config = dict(
    router_score='softmax',
    router_z_loss=0.001,
    norm_eps=1e-05,
    optimizer='soap_variant',
    batch_tokens=[32768, 65536, 98304],
    dataset='wikipedia_en',
)
Below are experts of layer 3 (counted from 0) of a mixture-of-experts language model. Rows are named router (the router's row for the expert), up (a neuron's input weights, with its number) and show model dimensions 0-191. Each number is 128 + 24 x the weight over its row's rms, rounded and kept within 0 to 255. Numbers have three digits each.
After each expert's rows: "comes after" lists some tokens at least twice as common just before its tokens as in all text. This comes from a sample of Wikipedia text that the model never trained on. Tokens count by the router's weight.

# expert 9
router:152105157128120166133127147097118144169119083150126147102150137165120162120148127100133135122135107170131133126142078131104169095106080128117111135157106087105138121133155149139139131162103159075083098123132161128110184099111125114124179082139151130133148153172157163131141152121107123125164152141133161128114084132096093129154137110154154093117135122159120125109114130139142159143132116129144149103154109129127150116132140157087125122089122121123070114141116172111152096126100140112113123142095139121126049166137124140130116177132167109103117173140116116131129124176111126084
up12:072121092154147114154126159150150117139159132081103121127141118115134090165129167145098128128094133096125130110147140127140158134111115140143125115087128139137132117159158085091121101113130140128165156121138157150094141130172114137142141095104112146108134172118155081162083109091135121117102114138132126167136163102099120067141127145134139126136119122108129159119150136083082197170116145130157135137137144129134148137135098096174130131098146112151151141118111129124117129175114090112161110194117135148110117123139098109124122128135105152182160136143136114135097164122060140162
up13:145160161143154122123172077169136114137129117132142144136101126101162095128100128118164146129115121156069107150133140108076162125131103137137174153162114130140102152110162122080118105136107147106080138097122128161124105137153153081112157140102128142143126108128099117067128104127150127096158128151167140101150090151120125107171103095099121120114136169142134164118157132149115185167124154108146186118094109128164121136097068131108138095083146115090091146099119130125124142141103139122156112132130114096145132141120159127135117170118101126117102152114169122138125108124109133119
up14:124195125164107174173088114137137135087115112113136106127161115164133190125128140106106119104128115131107128155119148178117128135137142112137130130118106111114150125142158109117147121138095138108090110139153120131118139101125132132098131118105127148103124132110128153118104128138114146149151126133169110129135083122159112098136113134144126129136129142122087073116106084144126144140117085133122120142133100184125160177127125111101139125067130084134141031153156118115127143154153146127137105122141094131163116076115095171112172144077145116119177106118135130150120173169144108121
up15:191150161132156133165149147095147131131140126141113130117147122158110128163109161107160161117100194134115126129118097133105111120106143111146117156156076062123162130097119143112151113069137141142125106114099109152108122099129145099169174112155108140107119126111117114154115135106160119142155151170129147112141118126141138167145122119114129076140108104124109160116141112155124156160090102121127148147098086075154161087101120166095129110170111101139125116094093130154167143136162167137115120122109180131140131085155146093114086113120140149111142150136132100130120126142127136151
comes after: "\n", " |", " |  |", "0", ")", " |  | "

# expert 16
router:138115146124132132127101141110106118131099078138157153141144139145143170119115123125120117101121115173096151167153103119097122119116094138090149139185122119117070142107102101112096127146131159093094112179134147143151136138132097105121142141109179126155123115166163128170191150071117112152167108122110180115090037133157115116139126108138103131147145118145158138126140128128173173126109151095153123098134104087142101135145158109123160177132135096136106122144103145128096100131125143115100096151092101138147116134138100140136120141144130127126107151155108121144129137135092131113
up12:163135130138141102124175130114144103122066115124133168147105150084144174082113133112078157116135118143113124133154118121114113142107148134128116135102095137108147121135097130134117159157123132114131161159125104158107125141149131130128138182101159107097124146182145073143118125083181102147123172085158159145146100107167155138160124150152158113135138127151145081107144093160114164179110161141130179144124122134140136125131130116144114172120136076124117093185131141131142112101152157148130089148123120142084153126141150117123094131163140125159109141107170137138122110139165128127
up13:142130164140125071116120172136136176103107130136140132153105156143110114152134109132133127139136142180077136127132146105121158125141118105101159146135153118144066121125129150111161120091109155093092090116127185136203119143091096109140111137159158121158142130149138160103150152153112102100181103153123129128112158115120170130112103157069107172151128140123115170109162126133122112092129134110133116126128125110117070153164162160112154137130126168136129129106143151105091157153130153108134118133127139128087122171147133125105114123123077107117142183112113121131122097116120156123
up14:114131112144124119144152119135157160127138129146129148136100143070160096143128101106165133113099123149143164118159066143133170124138151202133129134113098132128139139103156108116103119141115175144119182125170100168140101103131153084118151129137128126130119148095090139108112145118144130110172087124079120096090129138100155126122115132120125117131147116158095116167140164119109111115138153103116120120110144115088126140123124095123132176117141163107185117106130094120090126130112187127117137112150150161124134121192145154112092182154127122125104114118099126147109155156140166083
up15:133155136152148109117139135079119149119116128097060129131157094086122149152087133115145106123119096136147118121139176147087188087146196126104122133138097121131088128131117112117119091141131141126134079159105111148145144168099085159126123152154073126121136127122094125125097100169163140112120174100184135105115119117152099097110151136149138110125104123128146106129118107138170138153102116139120138104118135128114165137130115136155137140113095127113129056123113140122122118153107122152120119126129126111146175137159103141159144147138134150167126114109133170143185099084160094114
comes after: " | ", " ", "–", "| ", "; ", "."

# expert 24
router:105113177113159126116125114114151121103163132146131151131179113154157141126136157110181131121108088157067140132138112108089139096128122140113151123131132094150109133122162107129111097165101142106126124162127115153111137128114103115126165119104145191140133172116135126120145094090106137179115100115082150139125070118162104124120116094181145113128177148106151136120110114145144157142148144147147142126133063134118133078155132119134123153132087138113099121129106133100116118180134144136136094134080117117115118163132140167125147104132132165102122165117142137122199082111134132112
up12:088089137133167099130118122126131116120114101125078104163148137114110127150172109088158114115130146104147172136103101089128070126167140136158166122141132114132094092143143128138107095155176095144121161163118139138126151138146134113157097168143146123099106123140111120118160111133096126134165121109121103094112095137075112118087138131155143156121114162123092141111106144132113119124096117118186119148172127116095117079167145123091124137116083074091142150116105178113119149142144134115092106102121114102095130120149121147077143072144137142106140141149116168107135114117113124139
up13:103102115108151128106170107158110123116144111110089108144115116128103085138121111139101089134126120101147161159128158151148164124118106139117146133143149169136093153113166136123111133116113083146133126147130154122130119027097151122156152096157163158115136159117125154133128116132095193140109105109168141127141107153095110126156104120161117164159130123138115128130096119096108136139140162125135131127133124152116077093160144115131124177125133136130094142055141150168132109137100091117088147123081141128100128123140116165118120160128111189106107123074153136135129125111156138131
up14:151159134155133117153141110143168127129163139159127102122153061128153150137123142130093161117142109138095137142158134131131138150081145118106102123133121097154172129094151145112084112139144132138099121114148124116092099172130088130112124134079164146133101167168109123101149139131148163126113152116090126149119058143129143112162116146123117124118164122139122126156096167101140172102113083133104160172118121127103119134136121122119140133130123149112128078135117144110171073041135104162138140103151107096135113132077088136124129119162158111126130130150143156151114161099138112113
up15:145157160137108114118117151084145102139153142138136118169156109176180134154120128144101101169067119135115104099140117107118108140142104130142129130135128145140155115125123142132165108117136131150073120171120135117104098099129119108123147122131141139137156153147141146119125067137107163157102121112112135150118083110125161150112135081155136126151104099127169163149110156165159126098147115145136119172192135136139123121148098084115102136149153165116113073100116149109078140121115107094147117130104123120131103115122154143152085114175098149088082146174110102113080122130120113151
comes after: ".", " | ", ",", "0", ") | ", "6"

# expert 13
router:061131148083132142109135151094110138183124089162126143114133081133165144119159122115140136116072117119100127123123114072130136111138080126139084101160116152112111116125133155116121144144096140079142111155141176126163178077115128165139156140115087151127148118137152122130108180143119122137156087132136146135106051086165125151158116131127127099121156162094144120119127135135119143119128124102145148096153120122134139145113126174139158128124092134140094131137107139113091093141171168132120107121109128106120132142135109147130133140141154152095130150099141088126141102160131162084
up12:102101055142125135116146148102146137131117124118121127121158124141160137105137125102148123151118139124121125141106150097098134133126112129103113119150108150157159123105134133131097099107116085115130124102157122118140170116131116144121120154147139142121156108119125137079111163130139142115126103129160146106102124175079105132156104103102118157133076128120096111126126118131126124111187115149151095117157148134148152078162149113129094126085138136154127156163128093149148144154088114071137080158087161150128111079097129107115146115119105124154101163135209157176184101109094131142
up13:139111132103134148087125120147162123114129085112098096131147126129115129149145123159117124116150115086102119156131136138118122097096108116098142126135113101103113120111136108119133123132124083130136097087133128102089150129088130120111111139122120165161092099109114143161121119149133124099161155111163094159147091134132142118154176160098132150119127137085153103101136139071120092108150144131124137137133090096136170140134136135147117082121111122145162118158114080135146177145097163086112110096112114150152115137178076077098164129130152137178106166131140115143133106095111165201
up14:130108139160110125116148121125128140120144106124125096114136140139156118107118099118133105135139116092157150119151181119157139118091130095130111172146172128155124111146118102137139151131092107085171145122104121123075201127160114132113146215132095107143170199097085129161144135107134096153157115152125143115117086109118146140095124163103156120118090131105129151168129116113150132097133115152108147148150138100177129110135081089091106083136131098153109152098119111118150121131160136117172132109108144138158108133138149111151122130127127130135118183104132157121145138115094149137
up15:081119080144078117132123144151118103137066146121095082151140142129121143127131133146096145121128104146114109129161160129141133107122086115129127127155059108139081103115109095066096138127132137150136106094127162134130125118113130104107134151131104156141115094138170131103055113138062114095165111120114162144083169102160141125129111148168144089110119080128113093085156114127133081174147168118108148082130159130154143122137113125147100116146152125125157125102107099112141116130136136155149149150136127136121127122099123104142124107117125152133158110101165150134131122148142103126
comes after: "\n", "\n\n", ")", " |", ".", "=="

# expert 29
router:089115139107200135085124150080127111153106121167066115108131081199138144124162169116146131101155123179114147132131137100093120121090117130106117136153123119088153150116113135103135136125108156096150131136139137134145133111085129161123163141131085152133125111157126144135141150118102129151161146083072124123104111078095127122141132110155124110146126136120145150123116158125139118156186129109132146151124100137170152120115125118129121143134101134133080135124093141141116116115094182075145111145113138107138108161152120101072113119141188154095151119137119119137127121155105147124
up11:130098149137116137129166171135148149148093170121054097138133136174125103097106110092156118136134145170102147139152126130102133065113119113135160114108115104118124123159123107116149141149105151145133104100123132125119118095091146147093144152166097115116108111125132138145111099117163099162150131106114133116134114113114112138106152126141133122172133147163114138115118087151104154115141146114138063156144111111098130175113146069122144156160118145147142110123055147123169113104132131080113119099125145147141143087099130145108165157095170161107140150140117095119104103116084108110
up12:151131134140130112107121111109109110139150151085120106092167135147153102120113148107109164174121158124116110108176116179142119135110130131148147202098131127077127128099135109145098097136135110130163133138112152107129171114155174117147142131171133126125095204122122110127145137164136136131148100151130146145099119117167145123154141128151115105126118156102112119161112153151130088179185105138121088117106117119165131141132067129114152078136070135104132143154140152147146158107117129150115143127131098116094087117095107129126133092134118133161124094133128110125139081180129122138
up13:104092094145143117097197085125101133132117133127094181122156149122106177154149116103157127130148117117111158171105080112148123086154122147084113095125119136147135137105151165133104134163139101109103151117192115115127113130150140086100131105150086111097128162136178115100107124103110147069157160150139151126144097151130138145121154130128128142123147133128150106143133124123110132160135118113132156168139099113133136178156098135110157139160119144159145108105123112163088114101148090090164131112153173134144118147125117153164127129136113100165141119108138081130091152104122130155
up14:131148090148093120125138173159165094131147113155139139088123123122085157113076124099169114155095126180149110123164145157110149142120124159126141113110132140082127134132141176132158123117127117094184151130128164111157147084154108130154097122116100121130091111125138166122133139152135142130180141089111144098191131124105139142117136127135141126135160113148162106106131110177187098153133117075117154116123115131145143132132157140115116135142082129121139157134072147086120127103130110143129149095157143100123145146176104145109107094123097123119119074141132108122102136180132114137
comes after: ".", "\n\n", "s.", ").", "\".", " In "

# expert 6
router:129114158121187138090105128060120159155137077135097145124203130153120178141133181086125126125079136135137163142145141105129143108123110091115120113182091138095131144122116134125122118127111157096157118167146149138147153115116128139139130130135100138132142106177155119116143162095135143122121147140088115116087073100131120134130115116135123143125112138149152134128098116138130130131143174115125137146118101101151112099146158134136146180110125093129126099123081137100106131129117146111162118126123102121134126178127126161129096136124127167118148147093097085141162046149102133129
up11:130081151159126118107097146148128102133139145108102137196114147123107135132104133115113180138141127072104151180134165096134127122138090143099134134093165132118128109088164138143115126096119147130168115114123127146105120178143150121136112124138108151147143094082118147122172116103127147079142173123112121106143092095161118147143142117097099125144104060090149144148112130152140114132121119158128107094117133130079165110153145125094096132117144099134121117148077114115137100136111075107158134117128147117128123131132094094117138118165127140174105152080106126106099112152138159175
up12:101131075100126120100145098095122143089106127132169151119163120143139133130132147130166112128114137152100155145162115130120156145100135105129116092128110176162101128132104092126082122112158106125127094145136074124076138118127134092126105126158142154101143152123146125166143172082106111118140173160125138080109122144135162161124145149156127106132194168138123088129117087107135121115108118145132109137135118106125154100092147083104088158160118103120138094080127132092094118132138166116174150106073107120137143082134129148139105127113116121129122159161142167135132093139142127153
up13:105102155134162123128078133105141102106121079166140134159146154142115135151086142093120155152114138131114100109173122159136163195088071142155104146133108152102160117146115113138097177111123126100122103129140119136131146101128146111089142140132142151082117070121159164116124176097129138102132133141119152141109115120134115093142114102143150118110159148147165108120124077127151113164168118089148115153119126121153142100150185192140102167123134110124119108140141126137152136114118112099167090103123166127117143149138162117090121155144120113162108096107108121121107133118099092116
up14:099158147132093101168162144092169100122135164160134168129178123177170139172115097116130109109134100157132123130112109137152150141119130100150101127116124142103132112096084144171129124174127172145131101133120130164136114136121105100131169133162143120166138125139160143125136173132105115149119088115128105142128108123126108142101155094173102101143153064161158146100109133081086198110135122104132136123100103143138170143183082143124157148080100133141118120165115128126115098140123100146126110120115132124137086116111146115126153134103083144111121115119118119102113113121144126149
comes after: "1", "2", ", ", " in ", "| ", "–"